{
  "moe_layers": [0, 1, 2, 3, 4, 5, 6, 7, 8, 9, 10, 11],
  "normalize_top_k": false,
  "balance_loss": 0.000251,
  "head_dim": 32,
  "vocab_size": 16384,
  "norm": "layernorm",
  "init_std_down": 0.0,
  "learning_rate": 0.00499,
  "beta1": 0.95,
  "batch_tokens": 65536
}
Below are experts of layer 7 (counted from 0) of a mixture-of-experts language model. Rows are named router (the router's row for the expert), up (a neuron's input weights, with its number) and show model dimensions 0-63. Each number is 128 + 32 x the weight over its row's rms, rounded and kept within 0 to 255. Numbers have three digits each.
Before each expert's rows: a language model's description of what the expert responds to. This comes from a sample of Wikipedia text that the model never trained on.

# expert 8
Description: Mid-word letter pieces. Short letter fragments inside words, especially the n of couldn't and didn't, plus name and word pieces like Husayn, Quaternary, Smart.
router:110121162155098092148138150106088114083116159130150147138108158098065141058130089090134119129124093156053147126127087136099082165148146134186134142084151087134141135113118155134125108188162156
up0:096114187101134110127116066135103114144139128156149141116099120144117079157086144113137123151106136106135152141135073129162106184164061136147159183118142116057131150109142118140154138136133075
up1:167112126127104169169108101128149077092167111151144093098136167120116130050132156066158126165134138098121120109181133096082127134190147150143153163128132143203156122121128125198156164147115101
up2:186150098186119165193205100149120131139122056137121152162103169179184130187154116146166141132145049137145137125117135205151112151097117146126168139099155090167147128182139124145174129116195151
up3:055138123137169081133141177162133093190150124177170140154085125170120155111108096139163146179182111138122140153042126106164090162099128157149154132139108086095140103077122109161124074100150066
up4:182129126120124124150136155090092181145101153077107166163077134118069106121125148109110111160144157115109159061058108114097136154144177168098118140126153082101115156132107179109159129113165159
up5:136165155092144099199123102036092157160086111157124171136103147151090172090118181071152114151072141121141134150159173165133169117089096098119146100110165123090140079064136170109139131091143145
up6:154121181106122127131148063120153160156137168166121083140091087084147174117065177165182123111118144136153144175176180169138077130138142127161106144141143136156179153136183126174142115176169114
up7:096135138201091105112148149173134109127059152092172092110129174093111161112103140098135106154109121122072153132133184140087115105093144098141145124134169093147098107153136116119105165202122161
up8:193128120099190202136066170184120151144099084132095091122100097134106148139102137088090141134177120114118083134114156149125122145139187161124111125133145077181128148177164115154203148099158093
up9:133091150163074153163159125145122169136181085125072131151145102120095144130193201110117128110102157114104190172121200129135147143166124084155090125131127140042127188137122125111092151158137189
up10:156107155152152205119136139118130163096062152119066089152096092205119153179145119105146146104135206148108151138103105151142123151145101093124097104044122134209146089140092125156181117130153158
up11:140065180060122122121138134125115125117181095104135131156107108124084179097164101102107114165072143183163162207130187089091143124140150138142156103148129102155141114137080156199128122109076125
up12:135119202114137112157136192156108134110134133154177176100135153154109172110113076136144113182101106111093163100117136136126105145188122118107093143130171093122155118185144070115147094132134118
up13:037077098039150189148112098117163099124121144160114200109128192140116117124106064060157085164101113099130140128127095132124075125148151112174164120155162110061090110146200134083167126107085150
up14:162130117135157158105137204111148123107161049169160147173086107126137148077166147088175138163155059113137149154189076115124126135146167203160141132174117096092103114186110219164088150137193131
up15:111155130161164160076140148168127129137099182131097126050168149130152172128125150096105115080191150131144185143061092147150079107119093117146141129220146122145127139153119140111034124126180161
up16:129125160125010096129173143113091134137160119139147108146141155103129140091160167096140099135108110096104175142177121090145096114111121192103133144147178072096179093114170180129075201141127166
up17:112207127087131121147109142158138137138115125100141132123106118074135129134107160205109091154154045111128099132176112185163128121119134120118165129144162091126116151213196143151139114130113141
up18:175105115232116111142139092117095163169123149105127159167131110165123150127154144149112097148092161106094170153073081085158153138177134188173084130128120127081166201107142140149106126108153116
up19:120137167104074185097084111099120157112125115113197109177102132097154119177119108114106158135168163168188139160148072150108136142154159129141105091151154098109120169193122183113175122158136173
up20:125117090159088145123132104146164114126094208116121124095128105149097176137135109135133090177156120090115059100147137097149073132157134167109138137137113152091189168163141125155158072100163105
up21:120146174144141166147150171135086103116152106061160210087160099083106151122093135114163180109119165167125159141095102142122085108070133124149116146144196140138100116108136125114090157151121150
up22:145123128158105093197111060142092163107161152085171140158159178128112171171120146092097175125093067118068114152192115170124115173171123155121124163133111149122151131146134108130216080135101211
up23:124152171082169135124151104092086112107129164204076153154118137066143127125076149167136147117091114120173103137180134179134111124121123129103133113086142114090172160156187130120128105114107098
up24:117148088137095099160085171171103124129132159118129140181139126102110154127147156177145150151148130138135158134082122098118150150164150076129205176105167149120112131097149130123148106086118148
up25:122089084105097125115131222140108102157086103160146137100105124154143071138090113095113128092191170163106108143067106091157168218132137084114183138129139119177161128173118215111145140127165159
up26:102149091149130115127103170160109126073170184131096154134141138092153153139200094124111113109106189159071138109104129210086112192165167186146098121132150128111080153133187143102153105167133171
up27:138144143127113128118141163160106147142137137145214146102135195087117140107116181097085119114146099109089200106163121174126141098180173118189120135092066104137150121066134161149116183088086161
up28:126144098161124149152192110125043093109094107164178125075106106136062137117092131113142144142094137099073170158092107128122124162140102112158090094092127084105106122162140145150133140131102122
up29:148079161121121116167135098118126167189156116110138186118146160082121084168078117137107148178085077090098133124163145107097141142126118107129118151091139146110150186103160194130119155069193164
up30:123073155136120175144145107147145156133132139144194099142112158153119102118148104132225128168115081093086107117138083133120061134136180167119120186171135130118123120171140114151144055111138188
up31:076081126120125115131167124130101161079131125131105124098132186171065116119098134142154117170122074170092109131107134149113181120119116122121071146120150099098103115093154113133167159085128144
up32:097094151149195098172153165137101085123070121114174146126118113160066122143174109082104156178202161099124170132163144106198097146108063098173111194160081088112170129151078164166157112118157127
up33:128099143060161113158147197119098189102171148182108056094116145121130136133104157231100171115102126185095197108117145185127127145137184064151178106146129100156139145093128195119170170154133130
up34:139135135142114117096116122125148171165210091119151152129141143149143109205180154092106133081137132184094151155149129118123108173110158125139148170102128148062181119062108160121132057199123156
up35:173181199105134115096125095134129101107105145118092144143181120150098145134110101129156170130157099128041148094156126120129138137147166118182159178153116116176135127075144190146115095111122090
up36:158102158114101137124163143123109151088112087172096158174116124102069153129209178108118129132133121074156118180097125147186131196111180101112166161101158143174113095126208116080123126159197144
up37:085101170093073157147115134135190079119112139101190093100135126153109119136102141143124085128115090100103177132154153186158087140141132140093147069148137072112184209199148135114150163157117149
up38:134104054098215080103102126069150195139120105119094142102133169127122162126107150111105115122175113210109130131135168167153113121145124106104154123097183101095182168119068146128112139138115111
up39:128148160168112137157116132128161096091156073205079084139126148097143129144132130120133122166125121118110101193117149123070112220154103116094124126113125105098142170147163171132121162109163214
up40:177114193198142149123162132179163097127065173140139132080122116072116160132209101158101165143139139144128149104084083159105116087139163126098082150125101126164137100153174110207145060074145128
up41:083111179147135078137171167134097088114166127124158085154155171119101146136078080108096131171110112116122049106112049121130084144155187140136082081111132091141163120137102163116214146079117109
up42:131134193179166124153126099133097165144091148178121132164111083154113120176081073144103133164143092158153137067169148164153116151151143149146223111100176124122146137080147110154116163136094149
up43:188135087156101168131131101116087161149089104145134151066167123131090127139129181081100154108123129131157118097138169149140151081086106141161154155157162118085106059066100106125059155181191111
up44:112134121098146095100112138056113168137129122135105141112108152155056166068127125160217135130129122102106125138155186135121173108119169135138178117126161101169163151159132122100182102130159133
up45:160159125143169100183140157145128099138140205143184162083177187105105139107157096124159160121125114137105115093137087161121138132102154169179180132109128169131134128094108119147093121138108111
up46:125115184134081103127127126135113138183171099102086124114089124138120158091144100188174124120091132093126190083151103114118144146178113175166172156151117169121144107150065120087135177161107155
up47:139131099069074121142155163147140146087117115149130065160089099166133182149164129089135195107126131054098079133114143070159114135112091106168138090133161090159137072125145121169114101118131100
up48:137111102096152113150111162091099150169123121158132090107111205196124106146116103109130140128124082091156138099217107160089148151139121158121110137075092039162151124109102196098133074174077125
up49:073141184168176120075136113158125165102070130194081115123145176146171160079092063102166155074134160151144106147134127148107067127097153158159133140183148127188083171081115182100087135168114195
up50:109112208178171135188106110129098094169165112110148186095103092132094181133118164121130123154123102154121161162160099162141178134166130107093164099114177095124165080100185154197119151164145196
up51:094124118149151141176149170118137112140118123069116110138069132116114164092145143099113112134138076117085092142128103068141141095153159182112081152150184134082171187155151131147171143151127199
up52:087157137187190114075158139167123167188077098164069136079132165095125152097150118125077130125133129093102134126081129159162139141105105113096106120089171112123176094115164157124099148162150160
up53:128105146134107090086065132112092132070118144125145160064119160118166131146177135188163116079133109120099096207195118123120087119141123135154157115128089102106109153073122114134190112203151147
up54:073101141176122091172109169117097133143118127092084091137212085098169177152116096125111110138122163178143172129149138121105108185091126018143143126128127133177159127099092140133134141149217133
up55:138085159090124071165085082106117087129180098160102163171079143128053108112114139156144124114059086128141139141138126209144127127088132118134124134095118091201104099101149097125138129154134127
up56:161124104155089116104121108095132166116176078098120159158175155115149139128188176137101126122092122124143163159094139118089153118135121141138199054098184104163066096107080126121192064190130123
up57:119136111190168166151138110125144173098192166161147187113175139115109124102111121138121133134127129122144097132136098097113123130105091155154192148127156155095139110076089110176093129155145162
up58:131197102126136118139095148188155133124135174165109170145146114082083183126101117134128138148090101087103127099149145091166120158151121122146139102146169116089158214136136088105140113173157151
up59:140145168150126170102123146150115112104115184124109046102059159095101074128136134147131136162182056118105144140165129135172130153135151080116074122189151185168138116167152103118141132107176167
up60:151122033140115052093136153112103088117179129141187098166128113087095133103118139133122131125147084166101162153210182087078151152138188092162132209124097131097171152143158135113154136128153124
up61:112120138130163091115149146093098074095132099157101158105163166136082111058165149084106136127114139097145143123132139084183056125142139135080146150102125138223164081114151214093078167142116164
up62:053143092140092130150136137110054114121138102129144153152094117088102126118057078074165077125175121166112171084122127139113166084190079129103099106191138115171110156107098157153154125155122124
up63:119129144121130162118101150168089104100129132207058114136071125123163102145119149143119103144110078137146161176132110110149130153120140118187142129055145110103166116117166147217156170059143116
up64:120123110116142146065141107124124146166106161108078087132120074093083169072204129044144119136114143129135084190195155162083098153132163126100172166114159060140195137125163109164183124133191155
up65:154097174128164120098169190090151081139157131145086114154206131121159144150106154175109120138126076191110122074087159149181112097095142135136149152092132114147144121159087166147126201137149114
up66:115160129121107139158136095110122133039072145080163111157178124141136191094120181108070169175154106143079147093080113180094163182125113129133170079112076113103102151143155167183112123170166167

# expert 10
Description: Romance name pieces. Word pieces inside Spanish, Portuguese, Italian and other European proper names, such as Sant-o, Bon-av-enture, Guadal-up-e, Cé-c-ile.
router:121130145123087131122134138117133201091040104135104144114050188112061139135104164102143103125098109150138144094045117131076051119127187122104115129098117085139171097166129214139121109127122188
up0:104108133114091195067135099076132137090129125142104141106116143050149115144125160087111155083154156100140144103166184122176085126073133133166169100100133122131109118117062099090156132100121117
up1:130105110119166151144181115123112165150102180152052137132119119105138121111094064107111184120131100107142123160112111142104129124139068181143126122170174100158127127197108157205114135169104162
up2:127162168115085172141143160103154160119076156129129198070122112112153123138180155112131137103185105121122130159156110138150078108167119145132132159124132080147096124077124152164080075162106167
up3:143117127147118124155152142174135155125126144153138076065136130134124138114124097105089122139116111124161158148138196087169106116107160145128121114106133043103138127149154111152177097198149139
up4:127099109088104137180101157108122130125113151121151119116154124189133128110151152152180099183135138077095130130131132122115104080158159151146176179102163134146123075086183199207136136103132130
up5:092079098138130110110094143138105187076069183130127125124122119115146093119185075118166106149126120132114075167106131119147151057134170097097137096134176135170044138146085175110157110152167139
up6:124114200059110123067079138167134069129185126157117098157141169156178139165149123203164098151198107157111145184084090138145159158151147089111101116097107177121228111173154162123206082176132126
up7:130098112161126186100168135135185178125140159162137162124117114121128126134132117142159121109150118119162166225124118105115136157136139097122159091095111116152168161124161094125158110165072144
up8:182219145112122115134146083111050150121154116143122154125123228118144158127134110139121134143147134101107085137118095158113127145155066115169110170111137130151136067093166127125114119127152158
up9:141164136139079121094105081109072092070138125162125079118084150087148096139160133091111135130141125060090148112125138173138112120079119135154080125154159157161133136161147111067138137128088134
up10:126138122108170169125151116127126141146159120143142085156095154111134109133128070169140080185123180156127102171110105134138076186111071096132119092105145138115137114155176147135108148168097142
up11:157153096135162140125134140151151128146165138127171186130153097175172107096111185079085117099084165129096137118162125171147119112196161159126069050120121152133143166136155159131190169185121182
up12:096133117185132124147128150101109137088080178142147186122091109126125135156100113139177100083112140115065077124203112148141145102081196138120086197122178125105126081095127153097173152121116162
up13:095084182107160168132137173157086137161155093082137114165115120131167121094177129080139125112163154113143125087198103139124136131115149113106140156122122130143202138195167143135124079031133145
up14:142101134104092094156109108105138127091193201082094155128120162171131130182119119180097165182160147144089154134121109100123152148149099149137117176115123156166169162134205133107159140160062141
up15:149136042154106168179110144112109124140084098152129141107105175135163107122164151083152109110136141065196146132177162092179157128118157129150148147139132129120114109119097204160155135105190107
up16:151127145092119134147169091143153120160168135140160119123148128074128151168139100135141123222221129117117167119115108120179092126094115131052171137121150097096153157104163103120152088179103158
up17:148108168183119140125147166127138096149097140126128136130093150190125126171137125155134100142131235108137153126108169139075129104123118075117120071162132106127093134130187080134128103132143101
up18:097191196148180139138098158108094139120180131122152179151107154139148098139191162120190157074139099177116107119109101112145059189134120151174132170115149148115110124139160168137147192108061173
up19:141148119090160173132086126164108122108113129138127115132157163155106167119142069073137160150099140112153137121056094170163133066152162144100107149109207133145100100130097143136115109206088142
up20:124151120153079151150125131153098089104157099141151184134148121129093168139099102154076131175176167117160128077163102102160190144137094109100101189099111121164169197099125110178105135218142112
up21:137141162123164139113128121117161114119076059131122114137152140123165163088072151117203150103126151149149174079133110090035151086143093150117137148124135086110178111119121103109185096091118135
up22:116092192139179119115185121085090097137109173100141149130082154069092121072140124179092148131205088155052145126131119079135126129119140139122162181163128109124091122142138144150167149135158098
up23:179189101085098169145114152114080152079121132109103129135144145148147203143121133091100090126098160125139185082120048105092170080166185173090157178115100132146165100185160168148122140102114108
up24:104187133152117096152125133102159142160174134100152143189094119125138084113096133114157106112130113153137119118074134146084121085095189109120129091132142094133176103150139089120091086173089236
up25:187107110081111097108099207089115122105132086115128104131131153117131088147119154155178143134145052111107098112122056161139132133099094133096182129081159093139124111129132113159141188079161129
up26:166076155157183167112118119109151099154137169135072084152107159127103125071101138118154093091093129129162199129117188157126123138183117149134189140160140110131151138076144181152126112098173146
up27:149102132138151114119102179097170135119108147094152131114141182147126162076115145128124116100136097139150140129114136152097122133135121142188130163092126129181105143112146150122112162115164142
up28:143098161160197134174134212117144099187124186101124149161138122163116154175069149061108118092140058142142178127128120170124164148137163175142140090081135203108082111128132155102140162135116118
up29:062110132124140153095115169155152172104072115119162105125099122115066114086153084107153129138092137134133069119040179134104143139130137170147141106101170132136156129101183091106138145156163183
up30:106167109110108107198111120100151127090164125099125193088142137087145127090071130088102165093117107163155173160153118102192106111107088110147079128115128107164136128132145131116128123123156169
up31:177173180172124155150102119137100178157101133097056109175079106131085107178177171105133177136112147110125178177136138122078115113150118126104159096141143151102072106111162137190082158185178122
up32:179158195128149140185129123086095085161180175062113174132076103093170142162138179127092049099091085140128129172097156077126107091102134167093121157050153143147155120122145146154107096136131119
up33:209115157137127143181091112110125109068114101135173166122141119053139150157127061136075115148114148093124156086089111132095132117161065066110103072141116149204063109156115161047174140086110190
up34:154090161116135109137096168070181143188118184137115178106087168151094132149137104121116124161091176153076155105148145084141126103164173063109141107094126121142153115068150109146095150156123104
up35:160152105209108151142137113118108109096119088104118157097095164161096115100134154086142168180149122108157183141170107086128082089129113124182106107191145076067135104089148117126157120153140104
up36:130163124124123167076172144101105134118115093141115069114119141154124151133136195142121116142149090164075148127114142154065064185106179167174130183164148125136189154122118148151140134131162161
up37:188154066154120195169132150124126158135149217185141130129091166140054086104083103143147072117109158129129125066091140184025115138119099138129116152149169135172084156107107123132181101119138107
up38:112116099100144102171124174172178136156090129136139174120072080159099153155117145157118135114080102072101181123136107141111085091154153106150154113079134070136146124132137122125116146114120140
up39:130076147148160162079138133115110124115059139106148133143131218136156090114115104150150144161143122137174141162160149196115142084123101162104188125112137130088065132200130142111133112098159166
up40:105114183159109154148051131104128102116140128143140140124154137100199176113137067152106112103088118090131139096155130154061117163137185036096140160136104131192123120103107142172164152160147127
up41:163077137134098158148102150104069165125111085082134187091146141160160139104173163084110094125162159130126118115159160141118103084169153141106131140141168079093097081088096130126135139125148186
up42:112106173093147120124169137142141156134116124099130114127104126096150167093112119119085126164169177106077138183131144150160097136158124099111135163122097048117147171162150218134132107106159205
up43:129149137147098173110079125103172118128103072110120108138150196173148177164127156140108184111183038141128106122116090064109139103070155132189127117139070133157104119100091155096134157156186166
up44:120128153133114140131108111109158183073068166150117138130135150139110131150097094143162157146144195049133140191110093104157148134138142161123120146060168137077128071134119157032135080130130181
up45:100105102172137197115067106078114181134127103099127097054093105087139116107145109125124143123134121169145139115124158115105075148159121114137133193126143142100178127154094170091224187148132165
up46:101101172142104179148097118132114127178150112174161130167136145107147167135141153113102154145125031146077163086119160202170118122138121105113160091078163112125154116135165143142152148114129154
up47:103157141165137111167105089154062131133135173154144079226114085120104208151133159128111097137111160089122138131113086123094158127157139085121133102177122111122145169162179161104102136127189165
up48:097102144131151156134139134145090149134184140080080110096157198093116085149067133064158145090088160182119106093081121145133078172159202160142165093117204113177128119149132179140159125149091131
up49:167093132106135134159126102122094143128093097121088174135122143145133113119120162187138092123125145129092115173090099192104138128103149108129167215122152108133146114102146077080100127150114106
up50:101107138137095136130136144154105124201116111170124107151095066105091186190102125120174119118142134135093169052155117093156128086161178131120148173108142159119153152180184112191138151125128105
up51:142087126076202177154159075098162139166122093159122205133061109181086109058140121114108165095130100171120108105094111144159141135161193116207134131138124136157167162109173131172104140143177121
up52:077152155135111129185185127145134124171165180116145178199123137118106123128082122208123100081166109133159134098171105178123111121056066126059139192143113112096124134146118160122105151158119099
up53:159099140126127148158124148133128098110120155133106221122138143131098158164093123154182108112131115113231104087135153150152086145127104130151144098059073133157163133079125176128135104035124140
up54:114133127158157110175142092132135178110130137152159158158124103133130147142106169133110170155124151164054172147129123126184141147133214105124164117189135084122146074056173111158109135107120155
up55:126165168063120151142081147088106159095108127171078146146123156130127138121077133104171099180153156089148164120113151119108104135090116161112094135183138150138087082112126082135164168173119135
up56:148119180093111126095132147141177198141166165160141122112062115172133129141109189107130088136119166166159148075086081107124125084142079141152102144134079114110095150113128092104151174168084148
up57:137076134092104112127172173182148126167134139142149157143134141158066170120159181089164082111173135126184130163160076121097118109176149123123115102101136111091168093090159123151162108075155160
up58:078129122196121097153099109156149154145116116070085158133176123131150157114108126109127080169114213182089119138104135110100101117155136146073065098152115100125154172066115119146127128131065154
up59:104135140111160088193139163110147158184132122093120149076116076133091132163136116086171091102147176080171110144134102132183125101112120146124133093112172167102156107148088150143103130142094202
up60:117197139090155150106130127113092151117104149116138176092122089116136128130100172116141071133106118077112166154176202116118093100149133115129129175089119136159192109124085104134111167161155123
up61:135172103154084171149089141070086132106123115121192157112159119153149142072134155121120084135106126123102099139116141124201161080114098126145142141114182102146090166134135160116135141189128161
up62:144124150102117110113096100135137138128125134110136099166128117166123103206135126125148081090141172151092187137092150117090129187089104166103195099137137106125066113145104154153190167144118065
up63:102106145127182170203143127113099103139134096109094179201119112119094175116151108080067123108169128083138115167127118136103143105084101112179183114136116136167054118113091163043087117108140112
up64:159155139152101087086147114128149097143109103143139140157114163131118142097091151120124124145136151209121121148146141084119132145171115088139102097095087085115119189136154081120088122134098135
up65:078136178127096125128090156116098200118181134187097079220154090136199134132118143128094156142151161108137131181155216104119158099136132113057116155104055126163101162145104112120142105141122133
up66:076110090154120172161097183119113131188161124152081130120119132130120169182113075133107100129101097144084153131141124157174161111132141107121136132161122144165125136158148155108137130102172116

# expert 17
Description: Subject pronouns. Subject pronouns starting a clause, such as he, she, it, they, who, often after that or when; also stray he- word pieces.
router:122154168201101151135186167166126130153160119146116138104140137111133127138219098097128121099120141093162104107155103144153155106136140136108058137116095126130160127155130096045140097144157174
up0:187105137136179087130168176171198160123087137108117154135148127118170135127142107095074125202107132089180153130154164189080178121119087150106167098129111158138139139094108143047107175156103096
up1:172132111109191111182114174175194137136181127129159131129100106172087083146126115110126112090141170097151111088169123133083137164111120092158133114065128178197096097147166142056175131181166089
up2:172099191107192178138157178132108129131137138169148091077145182109164099077123093091061166198138208131157169111121165159141107114117127139150145167134118140081127131111081136095119071102177126
up3:137118127170152181112121161172109149174092124153142097130113165140096157115139112149113131112122128120110148128088131118120060175130161114177132187088141119112118141059131122143102177208155133
up4:129093208090075137163114134141136124101137165133081119113163078125081105126131108113096185082112072079107116170123119134123134155147151093123181147161131086173136151175103160166115159183146106
up5:163182105197112131126156127092121121180175148097122184119066170077123219111164126089181100149127167184145152167163145113056104128165096126109132104093134117147166119068128168117154096134127131
up6:100158134173120147133177095103134106127055117164129064069117128060147120141147078123119133121196169132131190137089089121193142179085066177149140109111143101121120124185060116087092133095130145
up7:129111108170165081192164137164073162097132116185135166093170136136160088082095173105145176141128147106079114159132124093163126112134109123168135131122145143085103127108086121104136131153086177
up8:129134117118140092135100151147177147087089068148092114151105177096169054130166165149135122148087104068091180121123114086140160071085110068127169159119100085113142136161141143167111167111145198
up9:165148149163143182088143130181138099090147103097104095118022170163178146098164095085122123137128114130124083170127135070112075159198178144125095125050072130164164168122072094106176112158093138
up10:072157107167110157106156126102132156203157171152129118142168155148126169143132170080113108109108132169101111161099103127140136151119135089165130111088154091102086111114114067171110084104158167
up11:107101171123109116127146155137149160152094065143125152133173076072101106095104091130163150175142107185136136176116154101143123172103183133148140153130162137085116096141125111159197150158175112
up12:117050105126117160122142165137110079067152152116121089078151197112133134102137133078176129058161084085112114158112062159113081111179099104121131117126104154100131056197084146117133077189144130
up13:113147098096190117109127102101088095159148161176156088120163177124119150125138146133101135128216107049117162100144102111113149154187122083108094148193104075105121086132137194068162096121142157
up14:090150186183046177172125194181118119124083082140096099169060130165084083154123078121127068103109182141168076136107090136116141141134107188068150143161123110133117104140169108094123138117200127
up15:099125116201218156103096101103152112115172193118122111141095122112144136120165059122112104150088163080115107101103103129085111157125134108163134153124134129118133157187143189119150028170149102
up16:121135096146064069133104216147112107150098136133130093158130146139156136150105103129171166153080137087091104141074118084174163174153113177070106135171120147140113129196119188091122111174164119
up17:129122129130081171136099158126165114162150157145069162119131161110121160113109074101119121139164176141122119077141120126106133141140121133132121194136147107143066156147096161090106070201143139
up18:160149128105187066109152162146147118102104076137176162135114145130109103089149167119197100116160136143183140175133113123143149121231126125169089118077155096144134111102149096087115031106096195
up19:099140076148132118071148124077120143120084071114129122078113128138142179137170109118166149119176157100155127160130062178118128180123137178157137152139109093127162188145136132113108158088102170
up20:094148114119141092108092170079117156129161175194154166145111184078100107161128108115138116122094127129053154083155139155174125109167075109095119108086129087087104088099091120131164112076114172
up21:092142100083158199134120141065143112162102150144130073119086084063131131132140204116125119176121156110134163149076082080112103102128154162122112118129090133146165199073067122162147044104177131
up22:145141125161114125077125195095122120145157135157074109110051141157132121076148069093183128117141093154117158113146156120170117181109127134086103146139176124122162102106070158140185162113101139
up23:139079152122197060128109079135183184186143124168122161197174137160160107162120149112138126094117125120212156154136128127124136141172125093159125133139137159125159087085168108136132120123158125
up24:117153102099108141180137058168125164135149142105073106098094180155143096137138122078182057098155060118135110074095101065128132135143093111131117136157135084074125138142093119141182059109199162
up25:075158125139087168117152238094148078097112086097154148194106193072076140161118110088107129123113142133167177101116123136097157131163159146168105109107174115133098098128073121148132107137183175
up26:145132140160089102153095168130089192131096127055113094164123124138108120080150155072137138102127111145141115085119093142127110097086157072114130109101142138142105133221131080123096073137159132
up27:099150152061161135119124117094078119170120091104129109160162229142121097096178162099150129092198091078096116100142112129102146179206103182147155133144092134159166085164136167180191133124149183
up28:120096162147113154138146184113174076102134131129085145129108151129090115113138094094166137077129196134123112139156118137139162115128119139114137161133137108111103150138133075132168154158167078
up29:113214149168059122135130157153081116126071098093151144163096145150161095193115093174106106112076121105141149137139092164136108125123132182120152115149121157110145162101099118078114137148153176
up30:151102119172135099091112109181201166189132144159162168134182196146101166158158143087179113073087056148128130151167138146154108101201122118143113112092112092088112055113116154132086127149105153
up31:131126088106153176125143137142144191162151091114116079190094140116096134174099102147166129103153132150102171104093135159191159099098117143174089169101155112106143130153164168137092046089145183
up32:169125089164159083091153176172149156152127187155049136102115158120143126175148110134158091189097152134133076084166068140090150133073155148116140146149108106120111164162091141101105124152147196
up33:119173151154149158097171161134136112178167152152111150166117168040092137132150109127169167115121139082088100167154120046126126118081164158118132194127087093126187195136099203091167119123159189
up34:110145147142131143141107142160076138188134120172144103099126121135116142119135108090154127123186145065057066174095104145151093143109111080152076143096053157126184095148115111119190102151182161
up35:050154170167098179170177141092112130191130143125097166059116117122172108139148151066125151197180145090143076122075097187149123141118151170126105075101129138095130117152157132090154097084076177
up36:078156119122099130155182067167129115147128150150133159133095150126216142164145094139099110166145123089112100129106154134115118153137119130126196063180115114115163061104114139083117094116100184
up37:164089131136136138130224128169098146125140123101113111117147169138143165139136135085180104195110116149178148108189122116084155198072127161139111103125170111091104091109088127092064167126121101
up38:123151191112216164156115129168155118129166100110078127115115174110123170142104132156161106146138160171164149096137114108164117075163143124176129102136133067082135090148132118166177109183136150
up39:107171160097118130136124156158120116104068115171156156088123173184085111164142090140135058115154116114158077094110172135097143180156223141078109103145109091150103133079161111170193095104147162
up40:148158112122141150119211169079122103132133128178112123086089200151146199093088114078126148124174147180108083149127144141102086157118163178148104135142088119175165124163121147089090157195118111
up41:125140125116128168084132204109119168122180124074129192156166113120158160098117100147202142110140062098146108191142125137085141101180130120151135190084100111106137099184148158129137090147100141
up42:197142153096136145120184069147099107086143181113155161173075152094178127078141135068157150090122101106132129164119135100130082170155149127095085107139081104145193125162108091115238107089137208
up43:191099146140092120165081140187095037091156095128121131107102158100089131139190132098126138123142125146162150098106086136103131054196126079115134075067164173143128094187130168149072143142147158
up44:146149105151107097093125138107129121087126153158127158106140136129164102186126114121128127147132098117115101059102092134085138117160096146158068106119120142168109142133122104092122107135083112
up45:086085105127154138143129157099147138132179166108127103104186150088120157092127106074142202089120082143192136107100137142155143096193125112154154121163159124111106133094162150134090127179193190
up46:168125134091153108125075108152128144177221103136161155125134161153158105128107082117112118097110101100111131129135058095155170082134075099116143091114070153122183137143130172121163109162122131
up47:129170119149100109128118178131141121102115110158150129140079117129050153133119176103175163128107156108133092072127162106097131102192108145093166071128104098127049140109087175125106070161123155
up48:190141203135065166136168115120221155153134172144114121101101154096103118135106055118079126090151128121102121124169115179113121114155168146154105152151094135094155174108099191124106167124133110
up49:127096107132150135098098107094104109107121107123124117124079171151139152098102085091122123154170117144094067139102122125142115080116113148144128155097121142156128116145125083092101116169171105
up50:135170120079165108166169092218136199108118101113075128099163156093137142129060158175152146130135138117123147086096123156140080144124137142087088157141148151152167115126144128106137115101088146
up51:089113149164109123185163136132065135144117105123172167138087225082127171109142163119200138088137121155135134082108131126162081131193065088144122101034128129170121168148112119115151119130118083
up52:167107155168099167092180127195124095122172128102151085182107161161130171173091089056155092168135116124079101086076107134105208094121115119091145210081137118126102141115163140121161184112088104
up53:127121157121164094206105143166152082111149147095108137052145148135131187137122159123082124122122076168047164151183102161136145100084117143140110112100125143131152159158161170115100105119138134
up54:119145105125168169131158066049174130240153090130052088104149098135120151084148074103096093148072154158115109102124139159117080110155170166113148155162135068118093153170111137108142110153101103
up55:080198099136103137113113158137046100135125142068128117198103088178096193113161109117094127124105134109133088111151126110097144117112139125150096121116102122120125126146175090123087151167143115
up56:147157120160138156133088137160159114187121078140124084114192126062133093151119123115167144154147070107076088066203107124088179143171121095150153107174099077127155119084104123091118108097132138
up57:142151066151124143128180180071143153124099044145165116105122120123110132096141076121168163123123129128110085119134095206108088130110120171157151139084185043143172128126097096033155131199163094
up58:123159188194135085153146153106148109124180084133120159208141141098147136117126117091123075124116085085155119111128092073125088159163135164152156116085119042135064091118116102119147170126163149
up59:130136132123154159176119138177118085152150122150074110107130131090155139145123145147114141130151102050158126098171088149083140182136122139145123136141155097128084110101109143137080124165130102
up60:140087120124142096156202161174148082207105103138090144103168102148182068098091079154177134103116118099122212126108126086140089145112160142132103103161132098121108136176093157131175172150116144
up61:125144090067133171130099115129119133133105055115161123137191085093180103055142092100142110120099115101151147183121177132094084109150117094118127171126148108087117079176140140119186135116158095
up62:123140124059155119133105139145121100179088157100123147114102168156159134091098133103080124129110033133093132104112127159131166153140113105138105121147096077084135110058192142091138173119116214
up63:158125162088148150128142091134120059071144178148149138151103171109148189105142131143169079103129071090160115150104118090151130160108148069099160160133145099115097083110110066116095135115098129
up64:145126177160157094114152200124195071168161128063160088039104114121078130112137055115143136120158131199177151117151166123090147034111158142162134128174098098120117116202095141183141156153129159
up65:096113118175128173214126160156120117170070198116101106118150123101094121102111135114130142093136108097148147100163092086125121145201124143156109075158100158088219105093133112139052156136111131
up66:151203145131149134152157144117116123166087155056176105128136158082137133083145155073153134119116092119064155118143094134176142149154155142109058089158128141134097089159089117109113146121186131